From a checkpoint of a small mixture-of-experts model trained on Wikipedia: 10 layers, width 384.
Below are experts of layer 6 (counted from 0) of a mixture-of-experts language model. Rows are named router (the router's row for the expert), down (a neuron's output weights, with its number) and show model dimensions 240-287. Each number is 128 + 24 x the weight over its row's rms, rounded and kept within 0 to 255. Numbers have three digits each.
Before each expert's rows: "raises" lists some tokens whose logits its average output raises strongly, later layers aside. This comes from a sample of Wikipedia text that the model never trained on.

# expert 9
raises: "6", "5", "4", "9", "8", "3"
router:155093102117143146161116163104111185146133132146151140107128094035138150122143122114116149166129130127090139144165145146130127160119080157161110
down0:110100122130106137149125143115145112159093154125080126098148154086129146124116116107152119112134156131105140107121119118115142146117138115104104
down1:118124109144129124090125102107183115145123136095129130145166115128095116133106154074127122140152131125116044146154085107147112105114161126098103
down2:162118115162132109134128137106138110138133159167171161171143121157138134101149140113093085109111118115096165139161122117085159139092103121163095
down3:123160124157120118131147126136143111161132108129145064177118095139112127106162133139152087083099114149146109134090168162142109123134150131128158
down4:131140144141141165127137140154150120113109106144131121125116139131104180136123177152168136128155114145107111137132092136131100147127136139113115
down5:139098139112125141084150110147111097160082119107121130111130134136137114117171078132133081077104113097110153109128159167104181113116142157159079
down6:127131097096096128106120122122138156101158118136132125108116062139141138134105089126129121119127113137122092105117089150144097103148064115116082
down7:134169104100112132073085103140148155104134161139088133137130080147102142139138128099116113142087139166124114098155152090103138114151140093071134
down8:079148115089140108105117078142117120151128144154122166125135123124120118154136173091115112137077128113146129092134131133089123114142138144092138
down9:091139104150122100146114164163106071118171111122094098155084099106117153081113123145118143123118118153117163127107104097146133089146121144131109
down10:127137086119098119137163119180115170120112097150151147133112147117140145077110120113115115114159101130103162143117118139101140127138146115163142
down11:122145148116135151148084108149159152121146129126126107146141128168148153150096088117186159116129113101138168156131131133126182100125092149103142
down12:145159177123139123130146125158133136108084090106165113111133152093104138120147108120060172142117119133112116136108121123152128176149108118170130
down13:133116129169126080160177154153141111076145143122095118141121122092159096128133162100109100136107109136124126102132121163135137186158128111130142
down14:117149172143089122199174143125118139153118127131134163112146124146090113130155118121128135135136096141146090112132114114113132141138153122102126
down15:095119176142133149088157153120152114105181132152173129090148139126103136120160122115153064180127121144065120113136123114135121123140095160121091
down16:129083118145131128122130157121168099101150131154135131122138081132123088148167175121088125127119126178107099156115113117149123107121122077106128
down17:153174154103142148131119132115128149156152126125139103139186104148120120156137143146112100114099148178116129120169188122144153142131125169117087
down18:159116144119121143128156116094134142118100133152175130113151157144133125122140144171152120164101116110120115125136099140089131144132166179137105
down19:120126109122105142071097080136113126130129117112101099144134105127099123130173093104124112098126162079138103122146127154102148182131136135135163
down20:089119129156152090130118135123127124148179127111160136131189153116120129154184110148111064132161138160116110139137089096089157192123104131089135
down21:110151175173141153112174085087133131147102121115162110178122177121163105173132128101089146099129141129105130108180142105119128089136118113063141
down22:102120121099166088142135129123102129199131102139080092136128124151096093142157116129154124112146155109136107114144149141094135155164195142117118
down23:142089155155086146154159127139126126133104168139160134114180098161132103106209098141123122154090115135163151141154116085092133145107132134096104
down24:159146159102165171161115122125095135137124123135160144151108133122113101097179142138191202151142114130155172110139135096165122119154143128140110
down25:137083142147127088128139112133174105162140133097154139130186122157111122118125134093108089134094148135113107113131127087165111131121094115102097
down26:160175112136155113073114098137117147140113123148109096143117140117095122149143122142126100106122220126114084164138138117125134142162162157116109
down27:182104111108137138130140147169058141133130133154127133137136143127142140156124130109126132081141151146126145122161156102144168098157179155114136
down28:140107145139156151146101082149126058110136109132148142074137146115160162145132162065118136153124142107148103137149066106086141146100122134116117
down29:132135121132148171150103120151107114118140136127126175125143126138185146128131145130119095155100117128130112112124120150158162131077178144134154

# expert 13
raises: "s", " ", "."
router:144123120103122107109125125063114128120107090131161156104072120092154152118162153108097126108090134110116102111202182148153146144139083126161165
down0:121092130142146114148105129137137113113081167133176071102112161152141117166134143144134106152141122127161153121127120090124134159159152161136174
down1:126149089129088100160089134105182128113127146111156107123146108089109106131084073121136147127125147140127102089093072123147133112117142160149119
down2:106167117133127145127151154155122099130102114113107098080150113135107081139103174120121099118123082127134101144165174136096137145103137129077133
down3:081127069068093112137157131106094096125145094112115095099131166136096132163125184155102101134105151143153114124125109132139114107120091095152148
down4:101145152112119118102134125155130107120081085078124120112127123156124120132162144173093129072144113118142093118118143138158131121160158094113115
down5:106173113140094094095104150110184146096148099140153178152137142154153146150166102109120135074178143115111111151126152120144155105185150122099124
down6:120125081125124125100119155112158133151135114137101165099145146173147072106080124121144146120133138094119126152111093121144163138146121150107131
down7:146120146131135168145127106122085143120149124150131094127116130125097121122132160148100155181099160108143155125079158153141143142150157112185097
down8:193134135161132103108122143129105130138104124134133125164096128102145124126146127131133144145136122101104136114130163123127154202129138136127105
down9:152121101166153122128082162071111136148129131122169112123129100093187142121123109129136103109100150159114096172138125098126145134165117129142167
down10:119187101129114124120145105115156136093106143140144121116124139090134124141117138077151097145135115111140105109175149090135131112147144155119143
down11:142123166134129133083068082133142145147122147120109111113122110084132111121088152176112156139115111094161173148159148103147093134074153128133124
down12:133130187146100095137139121112184106126124120146119115095141133147162113121145067145100134161157136169120091136135173127149109110114151130110164
down13:124120147129129126204175159168124133145172146128099129160125111087165114150112099139120088132134094151158139091161183120117117131128080114151130
down14:183124108114090116139114137100125095153116130133145091122153084151114127108137132151177155132120124134111098181106107153117151155105125131108159
down15:139114134148147171157121162109108084151134190115135110119091161166130129154120106103130138140126135172152152155108109167108110149109145122114133
down16:121176113137126115131128115077144080111149131149125131133124171104123143150162138070104128137103108122128112125152111106096125141130137104171116
down17:149118085088142132147111152135119128176142145116104104102140144128159053124087158119146102137091127165111157139145134127122121132096131136110093
down18:096122165152125125136109143116154099132113111096140133160090124079146126141165113112132151123089142115087119097148093101124134144114096116136112
down19:081124139119147164123132087148138109129155124152142147127147106135125083140125176121106104147141097182135170182137154135168101113163153126098119
down20:148123148136151152089167125124164109131148168087146113131136097100139118145141071109116125133161103076166121140132088117116144116129118146119119
down21:154121107134160152161176150122091077189098125122133125171120123093127081100084133135155126083115088141161144107105086130113120117128152117100122
down22:140121064127106140139158148096096078124098146119142107151097151150136108164116134107139121160142133182138158138141085108112138132168136119114145
down23:126131089095122110099127099116133102126154133112099128105150091173149148075146125118160160119189144125094105146109106131085122125122138155123105
down24:125108190098083143118087067180108103131136179192183150172162114143152149097125165126116126118164158131158086117147124114123114124136081139116095
down25:113111132118163141128098138148103134092136139100126117129147131129146104147120074131125126143084151138112121123104116123135103100145114130134132
down26:135073121134131152138145147112103119104138145175120101135138118175149127089145096098139094155110129124157154123124112155148087151097183130114107
down27:152081135136139153139107151106135166100119153121105112110109153142129112122135138128098154125073131145134129092107155128092119103101135137149135
down28:112134139087118109115092104113134066103187122117132122140141179132128104101098133116141142128142128135073148116113132099097140117133121106113138
down29:147136110108136137097094131122162135133122124138158082147163122118115124105127122142144118110065101169109136096117156150103138069138149128130110

# expert 4
raises: ",", " and", " ", "."
router:159138093146133143152099131124095125090184153153149129097141102120134136126142130139135126125128119096118149115137151161097124128170125168126134
down0:090100117121112109107147101106122189115140123133163156120154117121125085131120130143093120160123122094144135071185151108122123090142093172110155
down1:141144135113130127138163152067181103128078104068113117079124104065123140150121138075116100146157156134124176176166101106151132137127104121126061
down2:132141083078139167092108121138124121136155198182188146101151151113120144151150096099124154126129141119172136144153146169134135138093150109140105
down3:181118138147103089146124124153161150117129153100118093137108167145124118127137150096112115148124147113151095158116154145179128067132155085141083
down4:151111140144128135105103123130125129142099124111141111123132146092148107129115136148116127111176145120170144132144176111166082122122136119180148
down5:156105150135161139126120127131138121145121142153080129132125152156139146127148124135151127108158172125128100148138129188126061128138145147138137
down6:118171172164116112147162111117094164134147096129102132134100118124139078117123119162112142141151115108107158152112078102125158122158126087153152
down7:122147095151130131125107117156099163101152133089124139114095117185119162120128135126172125180101108122151102149184100153155145126113115091137120
down8:135105125101146160147112145089134120110082113147115102110153137151164118109112127148120147141134118152133157140121098142129110158111142155113110
down9:112134134163111086179213148144115104176154142121126111130149129182148066118165087124120163131143126139158112037086113116103093126102137157121127
down10:140128096153175143133125098099133124157108162150134117124164112184164130123129102105171115185140137128149112129121138175122171073105161118093136
down11:135095116122153128111127105156133149154141146146146098145121135131166112109143152153169119156138141147099095105133099107118126171134157123142128
down12:111097126138068081151130159141107145138145116171123120146103121131132136147162131140098123151118088096102146108165150131150138114117060107125105
down13:116094118129137137144136142168069077119111165137107096159086143127111143108120120145127124129132130148155125126098190161177090117144130070150098
down14:133099124106116167116114157099111117159116125146093131143130114111165099136121137143092160156057107142200142147153143111148124124118133136158157
down15:131096109134110140161140129140140121166122149108119115113142153142127112125173155117153117094111137140092086123162151140126134137153113163130144
down16:140125142124175161155126076112150125154145132155169069131124141136117144124132150122115104142096129118131121134130167120136126135128152126120145
down17:162132163125156147121143129159122111126133158124126100126107108170090136091086132090096158115130138122126097185086123154149143150153114140114159
down18:136105135067095065157120128152129162135108155110134118119125157094134118130146124126127115136152180152137111138105134117195107094145084102126104
down19:150134177122131114144143129100105097112128125171171084126112171160132148125126103141125130137164130098155104152152134095138111146151160109100092
down20:086132129132101124147111071127143127152136155124156110136172150170186157164158139133161094131172160132143113156100129105116112137136142153120127
down21:084134140121127121137082109129140118105082142124156149120165122124109146113147149169118158123153143160144140149101155085122121177109124126161094
down22:146155113128169129132118131122086138127137143173162102124148121146135134098128159103111101140104157117086124075107144095101122118148130126138146
down23:155170111123165123111147143133145092170103152151143129058132123156099121139088128122146121126147131151111101097129135077136142151096118133100160
down24:129111130125122119124105086164067110084131093087105136138129126116106081147115124101152163132140142108153109131109126154148155077129150141104134
down25:090111111153132164175140122073109154164120139125149074130122182118167148162092141106079109142106144093089165090159120176150164169123156132089117
down26:117167144108140120113144108099109112121099118142182122121150146121111097138115146108116177103158150095123135126068090155130136108131182113110130
down27:066117125114112109153112117131128129154121136175170144107107128163152113099177162138158110095095138161202130097130121077107131114136089122150116
down28:097146135140142139149115156113123145117106058118140151141114118089123128119175140127130121134099130150137113150138122120144105126130141137125176
down29:115168175122090070139122127080108119151121072106125116101145110141166126127111142121188123102108144135102107080095110122126152118154125181117090

# expert 8
raises: "0", "2", "1", "4", "3", "5"
router:110109137124109133146130133095133165140152128136126095120149119069159116131125134123092070121149142109100135144133128103117140135155100182138111
down0:122082153117119100149140146122093092106132081139138138100117119146146093161118119092164157143144134129135148172105093119151138145142151163148136
down1:160095140144099137148114108139134129138101126157078114101131119113140069091163141126117094139122103112114166145107171171129121115139155105128109
down2:117119153096137137113103100099115102108169085137136092104156094116140095134162161072079112096114143131123070119105114155115116137167147168093118
down3:154146131115126128086155103126125118123193160115170140098100139151138128153120102105122101099133122119124148120142167152128136136145144124103117
down4:162095155151130080094100136073106138099101121115160076145119112144155108175197126144121140148091151148114164139135130138129111137158123140140141
down5:138073125110143127116108173109131143158139140108101137128174175116113141140128091109125128142178096086175113098142128135112121126176164145114168
down6:171133120108121141132133144118140156109121119102104099122137123108082121077093120147139182150088116114139171140124092107144115131157145177108128
down7:128128155116144106145131188138134125187114130125160109129179145182107147095151135148167146092135131126117114099118144135117147147140130152134102
down8:113119125140121069129092154166120124106163111143123122136103121092093112123165149116151090121135111090155124106132128194151123122160140152148141
down9:157144105166157137107111121123125156153159162117112120120165162145103136097136131087136135133132135103157125111104157143118133174131134135172197
down10:168141123133124109113079122128121146129103111153138102108137112099093171132114126107111116108116119125152116117135141108155063147131125145131099
down11:178136117148097119156115156133095131125129106159114175130149084125114126166168108106127120161115127101144118160119085153169179159136130130121122
down12:096092145151163165149083134122140092139108166078142140133144122079125104167134132111142175125152145104143129101128138147047124123114155117129119
down13:181093137132155092087098153147080154127093127137126083134125136126109082180162099141142084102082153148132137126110137160160155139163179143168141
down14:119104121166108155118120102140173095142140134152153111137134101071147126159124127107153165178114097120143142139136132135137116153157129114086138
down15:134169117129147152132120152134131130137143121144126142151122115127123130105092128103120179121101129138153107135178135116178146138126137124128133
down16:163118157143119143111108152143118139151148103091161137115107115139121138099147146109112119122122153156054099138114146131109134160156174118133156
down17:134137094109159088136152132073111101121117093122103143103156139086123131145128120108114135167128114106136103142111076116136161135161126143075166
down18:128092116118118097135099138119146129151132150136146152127143114139144112150160154154137109131119079107088098134116134125102147119144164147130116
down19:144099114137149110114121135116110164151127152116108112132137154130092127143121137120111142129145138147078122146109148114119090118165145155097185
down20:162142141177128116148099140136125109094097095141131104157108118146108137119125191111164135116090124146134121149082156102200172127148130147137113
down21:165125138096144122127111113131130137124126114114087162131113089162136104102128114114160121154097142105107129163152144111137147099178144138159115
down22:117130129141110171109106165135114153137136147111140183114165145122117140108151150146150129134094070092138119152164096116118070108139097140106123
down23:140123133081129129108181163151124112097109092119098153117086120093180137130122112124154171138148119118120116144157120106146107171142153131147101
down24:123133173160124111120106174151106107130106186154116127105152128146119136123141101144149126124084180131109147136089110158161071136169117137143148
down25:178149135144112108100130158127135079148148142163130139113090125153116144125125139143084125177121115111141097146129182123154095135125144137108107
down26:148137118127128118136141129141119094121137103132111109093092134158100156116115114147125108154090136137121131109122171169099155169134123142142153
down27:131129131141149129161093073144135132107154127150129136125134085149112140117142062146108126100131161115121122144077160129132182132134127103162152
down28:137124136145147128095077114150131117135108137148095122150165133132103135158123161140166127118122135106121127185117171103175157143139141160077129
down29:144105121123092075112117133140111100093104151070114148119110154164138138117101133090172106141160154133097129144146136111118163099154123179172115